config.toml
balance_bias = false
lr_router = 0.00156
optimizer = "soap_variant"
lr = 0.00622
Below are experts of layer 2 (counted from 0) of a mixture-of-experts language model. Rows are named router (the router's row for the expert), gate (a neuron's input weights, with its number), up (a neuron's input weights, with its number) and show model dimensions 0-191. Each number is 50 + 15 x the weight over its row's rms, rounded and kept within 0 to 99.
Before each expert's rows: "comes after" lists some tokens at least twice as common just before its tokens as in all text. This comes from a sample of Wikipedia text that the model never trained on. Tokens count by the router's weight.

# expert 91
comes after: " the", " a", "er", " The", " and", " his"
router:41 38 20 42 51 33 49 62 74 54 38 46 30 47 28 22 51 26 63 40 49 39 46 48 35 43 74 36 33 79 44 63 51 47 54 70 32 61 48 61 48 57 42 59 64 48 06 52 29 46 42 62 50 64 66 63 43 48 31 56 35 36 67 74 70 69 64 56 29 65 26 54 49 54 71 80 49 49 47 40 56 61 13 54 65 41 47 48 66 62 55 58 56 48 49 73 71 32 44 85 36 41 51 68 60 53 43 49 39 57 45 99 59 32 71 42 42 46 62 77 48 54 28 60 64 46 59 37 81 48 44 52 67 50 60 57 47 37 38 28 26 67 24 75 65 69 48 41 69 33 42 56 43 43 48 27 98 64 31 64 76 58 51 42 53 59 44 51 59 21 53 54 36 44 41 44 45 45 57 36 56 71 55 42 78 48 54 52 51 62 50 56
gate0:43 42 43 65 65 41 40 50 44 61 55 27 34 46 58 16 59 50 61 63 36 32 30 17 39 51 58 51 69 56 16 37 52 42 60 65 13 20 51 54 24 41 54 61 53 35 59 64 68 44 30 99 23 48 31 59 48 76 46 58 61 50 60 50 37 30 31 63 47 67 09 53 66 37 56 54 30 43 50 53 52 39 35 71 54 72 24 49 49 60 60 42 52 77 58 67 54 60 13 29 63 51 45 51 56 56 62 26 58 39 50 40 59 34 59 47 65 54 45 64 26 42 79 47 75 63 63 46 63 43 34 31 51 55 73 41 45 68 37 21 47 49 65 77 55 47 50 32 79 47 59 44 68 40 48 54 79 43 62 66 68 37 55 51 42 59 47 51 50 56 25 56 60 53 49 62 14 31 74 47 74 42 40 59 58 49 53 34 57 57 68 52
up0:48 50 53 35 42 53 32 52 26 56 55 25 63 56 28 45 26 76 51 59 30 42 46 37 38 51 55 83 30 48 15 44 55 45 62 51 43 39 23 59 37 38 45 51 47 47 24 45 27 38 63 51 71 47 34 56 55 60 67 42 64 42 32 68 26 10 38 81 66 38 31 47 61 37 50 63 44 27 52 35 49 67 36 62 33 79 19 39 42 45 62 52 38 73 47 40 54 66 46 54 33 35 80 64 66 49 55 51 63 35 53 57 73 29 72 67 54 37 55 94 48 55 76 61 50 46 53 49 61 37 51 37 48 73 61 63 44 84 50 34 57 49 67 63 45 40 50 28 64 48 55 24 49 30 29 57 84 53 49 55 41 28 69 54 60 50 57 48 59 26 35 42 76 46 74 65 46 34 48 65 27 34 77 79 58 37 48 48 53 41 47 32
gate1:49 61 51 58 33 38 48 47 45 53 48 59 50 37 78 45 43 54 66 71 33 29 58 54 38 45 62 41 59 58 57 53 47 51 67 65 33 54 60 57 68 37 36 50 51 30 35 53 32 48 28 32 34 60 58 36 50 14 87 70 37 55 72 29 75 55 45 47 30 69 58 42 86 75 48 34 34 61 44 60 48 52 33 94 38 52 30 45 50 48 63 67 53 52 77 46 54 59 42 37 51 14 23 69 59 53 21 20 39 43 54 53 73 58 78 65 58 70 65 48 65 58 77 58 45 33 41 58 46 36 45 69 53 52 42 35 54 57 40 49 54 51 63 75 70 40 74 36 68 40 69 55 59 24 25 65 62 57 63 36 46 41 19 55 54 61 29 49 58 30 47 62 66 49 53 09 57 57 49 38 85 46 48 59 66 50 37 80 40 59 73 36
up1:61 49 41 66 77 59 69 60 57 74 71 43 40 49 44 60 59 46 51 39 53 61 56 32 38 44 39 43 66 43 57 45 56 62 17 35 47 51 30 41 45 64 63 72 45 70 33 65 23 49 55 67 84 27 43 77 52 73 28 25 38 58 32 56 19 62 27 67 63 57 34 34 30 37 34 40 51 67 53 45 46 40 48 53 44 41 57 68 40 63 40 28 00 63 58 46 51 58 60 74 43 55 60 42 48 42 78 96 32 58 67 45 36 56 30 48 47 37 48 65 39 45 37 42 27 79 62 51 42 34 62 61 60 68 66 43 66 78 28 52 24 55 38 55 47 34 64 69 49 47 63 32 31 70 44 53 47 41 70 48 33 82 47 50 70 54 31 50 36 46 40 71 49 80 42 74 34 56 45 39 37 34 60 46 39 57 52 63 78 60 45 64
gate2:55 47 28 56 29 32 25 56 42 59 56 66 32 38 44 35 58 37 81 49 66 47 49 51 36 74 45 59 74 73 33 27 47 60 54 26 53 72 42 38 39 50 31 55 86 39 54 52 44 48 75 45 54 48 51 35 61 31 44 30 36 44 70 46 63 24 61 64 64 57 66 10 46 47 27 42 40 81 59 53 66 50 37 68 55 37 51 31 74 62 48 54 48 50 53 65 20 55 53 53 33 47 17 55 59 36 75 52 33 53 74 85 72 81 30 72 51 32 36 37 71 76 47 37 27 57 45 47 45 69 77 31 56 51 38 41 41 36 55 54 37 57 44 53 32 70 61 56 54 50 34 32 66 43 60 32 48 73 58 42 42 33 48 33 44 56 17 59 64 56 71 44 51 29 53 53 31 25 35 68 46 60 59 67 85 35 46 57 66 50 46 58
up2:45 69 58 54 58 61 78 50 43 31 51 18 64 83 89 38 53 63 49 28 54 55 60 45 64 53 52 66 38 27 54 69 49 22 25 62 47 31 62 62 63 66 53 50 11 47 45 45 47 35 15 78 52 48 62 76 74 58 43 51 50 62 38 48 56 49 56 42 26 53 52 47 61 46 68 61 52 25 42 52 24 19 34 48 49 45 50 62 44 51 80 58 50 44 49 55 76 47 50 28 70 64 53 72 21 71 48 50 57 62 46 29 00 39 60 46 35 68 46 51 44 55 55 68 60 45 31 58 47 65 55 62 29 64 61 66 63 34 51 59 55 60 49 57 74 25 58 37 29 48 48 54 58 48 36 52 66 43 52 43 50 70 58 48 65 51 76 60 25 49 20 59 66 44 36 66 34 69 62 47 53 49 41 32 16 63 54 47 38 63 47 82
gate3:45 24 55 99 50 75 52 59 61 47 48 33 29 58 55 66 36 43 40 62 54 46 41 27 42 32 71 64 44 74 21 02 56 43 52 53 55 52 57 75 55 34 51 59 48 71 38 60 23 35 54 70 63 74 43 63 38 61 33 59 31 47 22 51 56 61 42 54 35 84 70 60 39 64 33 65 44 45 60 44 59 94 38 32 35 57 54 38 75 41 72 65 56 44 47 59 54 41 51 40 49 41 21 46 48 28 80 49 74 52 54 47 54 46 76 66 57 57 76 66 38 75 56 54 61 35 43 70 61 72 26 47 60 62 55 65 55 66 63 35 48 50 58 79 45 69 70 39 36 60 47 37 35 61 52 61 59 65 71 57 28 53 52 33 75 45 57 73 43 35 69 43 60 62 71 62 48 68 26 33 45 47 50 41 73 37 50 43 54 58 38 53
up3:51 61 64 69 70 52 53 62 32 55 50 37 27 50 41 40 57 66 39 82 43 74 38 36 54 24 49 72 49 25 41 20 37 48 46 90 54 37 31 32 39 70 56 36 45 47 22 56 39 56 32 58 52 56 42 43 52 43 46 52 43 44 40 73 53 35 59 61 66 65 56 34 31 57 68 66 67 47 55 43 76 57 49 48 23 43 65 44 52 35 31 33 22 56 41 53 41 71 23 70 42 39 53 59 57 32 64 56 40 62 39 34 42 39 70 77 50 46 75 31 32 87 39 48 59 34 58 62 43 42 61 52 53 69 70 60 37 71 39 33 57 78 65 31 43 85 96 81 45 59 42 49 58 52 49 54 49 52 42 48 36 45 48 21 76 39 60 66 65 18 41 33 49 65 64 58 57 31 57 57 21 59 55 29 66 45 47 60 56 78 35 47
gate4:42 51 34 20 32 27 34 53 49 43 48 44 57 49 52 34 43 53 61 54 56 67 45 37 67 48 33 31 57 57 82 47 39 53 79 80 49 39 79 45 36 68 38 41 52 40 28 65 49 50 40 59 57 57 33 29 32 23 69 40 45 59 35 59 67 48 50 41 08 64 57 70 55 63 83 66 15 29 61 33 34 38 67 35 50 49 78 38 44 56 22 52 51 20 50 35 36 64 30 45 41 14 61 51 80 51 44 59 44 47 37 60 40 49 69 41 39 52 46 27 35 29 55 49 25 57 55 32 35 29 75 32 28 45 54 35 62 69 73 38 17 66 39 41 68 46 51 58 51 40 66 49 43 73 40 63 51 36 49 42 45 44 37 48 60 58 67 54 60 50 48 63 32 73 48 65 43 59 35 37 65 36 91 57 60 62 42 53 67 40 77 71
up4:42 62 46 15 32 48 67 49 29 43 69 52 39 59 41 44 67 38 15 54 50 37 81 77 22 38 45 71 59 57 55 54 58 44 41 34 43 46 57 78 72 49 64 52 60 02 67 69 53 61 61 46 41 65 49 42 33 51 37 50 32 42 43 22 47 55 46 76 40 71 70 55 48 59 62 34 39 29 31 60 52 38 23 54 60 36 56 45 12 44 41 50 24 46 48 32 38 50 37 71 44 68 51 74 73 54 40 51 60 41 52 47 60 40 48 31 62 48 67 65 41 66 28 30 70 82 42 33 38 58 60 40 35 67 73 22 45 66 45 29 62 28 49 53 48 53 81 25 87 36 53 60 37 56 59 38 52 49 41 37 69 16 48 49 31 44 58 55 42 47 44 57 49 64 31 63 63 68 32 45 50 53 57 82 52 68 51 71 59 40 45 38
gate5:36 43 52 45 39 51 37 52 52 72 65 29 28 35 74 52 43 45 52 54 69 64 33 18 46 54 56 75 29 72 51 51 36 66 72 50 50 42 43 69 49 74 30 60 20 38 40 51 44 70 63 07 31 46 52 38 67 25 36 28 57 38 59 70 47 34 58 56 21 44 47 59 66 73 55 55 67 38 37 55 78 47 47 34 62 48 54 62 31 53 49 62 76 42 52 42 44 68 42 51 47 44 60 43 51 59 43 82 28 31 41 79 57 45 44 47 43 63 63 18 46 50 48 61 52 74 38 77 64 21 26 49 53 25 70 61 44 68 59 40 50 55 71 46 81 32 63 88 58 28 43 51 56 42 37 48 22 63 31 79 29 49 53 40 62 26 72 60 73 55 60 63 69 45 38 38 54 34 68 48 38 30 58 22 50 48 68 42 48 50 51 58
up5:45 48 56 57 59 54 23 49 86 54 53 80 32 49 37 44 57 48 28 76 43 52 62 70 67 07 54 65 45 44 64 50 82 47 74 70 45 52 54 73 73 48 45 49 52 38 35 55 23 20 51 39 68 56 36 74 69 37 31 49 55 43 60 42 40 45 56 47 54 61 57 34 40 73 22 58 29 78 55 42 61 31 29 26 50 41 44 41 46 41 45 45 52 57 44 29 45 44 37 67 44 41 72 61 75 33 49 78 35 26 69 96 78 58 75 49 32 59 67 65 51 46 56 36 60 57 76 52 53 43 57 57 23 52 59 28 55 71 59 40 56 47 38 31 76 53 70 60 30 78 42 71 54 58 37 31 31 40 51 55 53 69 44 55 64 46 39 58 46 44 29 61 42 27 54 56 34 28 44 50 52 26 39 32 58 42 32 59 60 36 39 76
gate6:44 33 61 35 46 38 34 37 59 43 45 37 46 50 24 45 48 46 59 40 58 38 52 53 50 60 52 38 65 35 48 59 16 55 48 38 67 58 79 62 43 84 55 69 55 51 52 56 28 36 27 45 80 66 34 48 20 35 43 66 47 51 70 71 44 12 50 18 41 52 63 26 41 60 37 60 41 53 51 41 61 51 56 76 59 46 28 29 46 41 60 28 41 38 12 56 75 48 50 42 49 58 51 77 50 32 53 44 40 68 61 88 41 95 31 58 29 64 58 42 52 60 42 54 48 55 71 56 56 49 25 39 39 47 66 18 60 33 48 16 21 76 44 69 34 85 45 49 53 43 50 41 51 28 49 34 51 53 32 50 64 50 62 68 38 46 35 59 30 39 52 40 45 46 52 41 71 71 53 55 42 43 52 33 35 42 57 39 54 14 71 75
up6:42 68 52 33 40 45 52 38 61 41 35 59 58 53 50 45 45 40 47 75 80 63 25 21 61 53 29 24 53 83 62 63 60 27 81 53 57 45 44 64 80 37 78 47 57 52 56 69 61 68 61 63 44 71 54 69 25 65 69 55 44 49 52 40 29 89 44 61 49 23 46 62 65 18 70 33 46 61 36 45 24 30 51 53 55 42 59 52 51 40 63 77 46 17 50 52 29 23 45 69 59 51 66 32 42 45 70 44 54 36 58 40 57 45 36 34 29 73 51 59 67 44 37 76 61 66 39 57 49 36 63 45 51 59 71 60 49 55 79 75 65 51 63 78 45 29 40 61 70 46 57 74 64 46 59 71 55 35 51 26 69 57 56 45 59 57 35 28 60 67 41 37 42 73 62 67 23 60 34 71 49 53 57 33 65 32 18 46 45 61 42 49
gate7:70 44 65 58 48 34 55 57 57 38 50 73 27 43 33 38 57 30 52 54 36 31 59 07 31 47 70 30 74 41 54 36 69 65 36 39 41 58 27 53 57 62 69 48 34 59 61 42 49 62 57 54 62 67 52 45 52 51 46 69 51 60 61 66 65 55 62 63 65 36 54 71 66 63 24 58 67 41 40 63 47 66 61 75 78 72 49 50 73 47 52 76 38 39 35 01 60 31 71 45 61 09 45 56 42 31 41 44 73 68 12 84 79 60 33 38 47 49 41 32 36 33 57 66 48 37 44 28 45 55 37 62 51 55 66 51 49 81 57 50 62 47 70 42 40 56 37 45 33 34 24 42 19 19 43 46 52 57 54 38 64 55 42 44 38 31 58 32 63 34 70 63 45 44 36 69 27 53 58 50 52 52 49 23 45 54 61 47 50 81 42 33
up7:44 48 46 45 45 74 41 54 68 53 81 63 62 45 10 44 69 53 34 51 88 67 23 59 58 41 42 48 76 35 34 45 32 48 55 57 50 73 42 16 68 61 45 31 53 45 47 16 37 33 20 49 41 56 62 53 68 50 67 45 69 41 48 59 48 63 49 79 28 45 69 55 42 50 61 44 43 44 57 75 55 69 37 60 44 57 33 45 40 48 45 37 60 60 12 53 32 35 34 47 69 80 16 64 59 83 60 41 68 43 39 37 51 58 54 67 59 31 47 60 30 54 69 44 27 20 45 46 73 52 23 50 23 50 47 36 60 43 57 57 42 49 57 74 25 50 47 49 64 59 75 46 66 51 55 61 71 71 36 46 57 44 54 59 61 53 50 75 21 42 78 49 76 55 56 28 47 81 75 45 51 45 61 32 60 52 61 56 73 42 61 52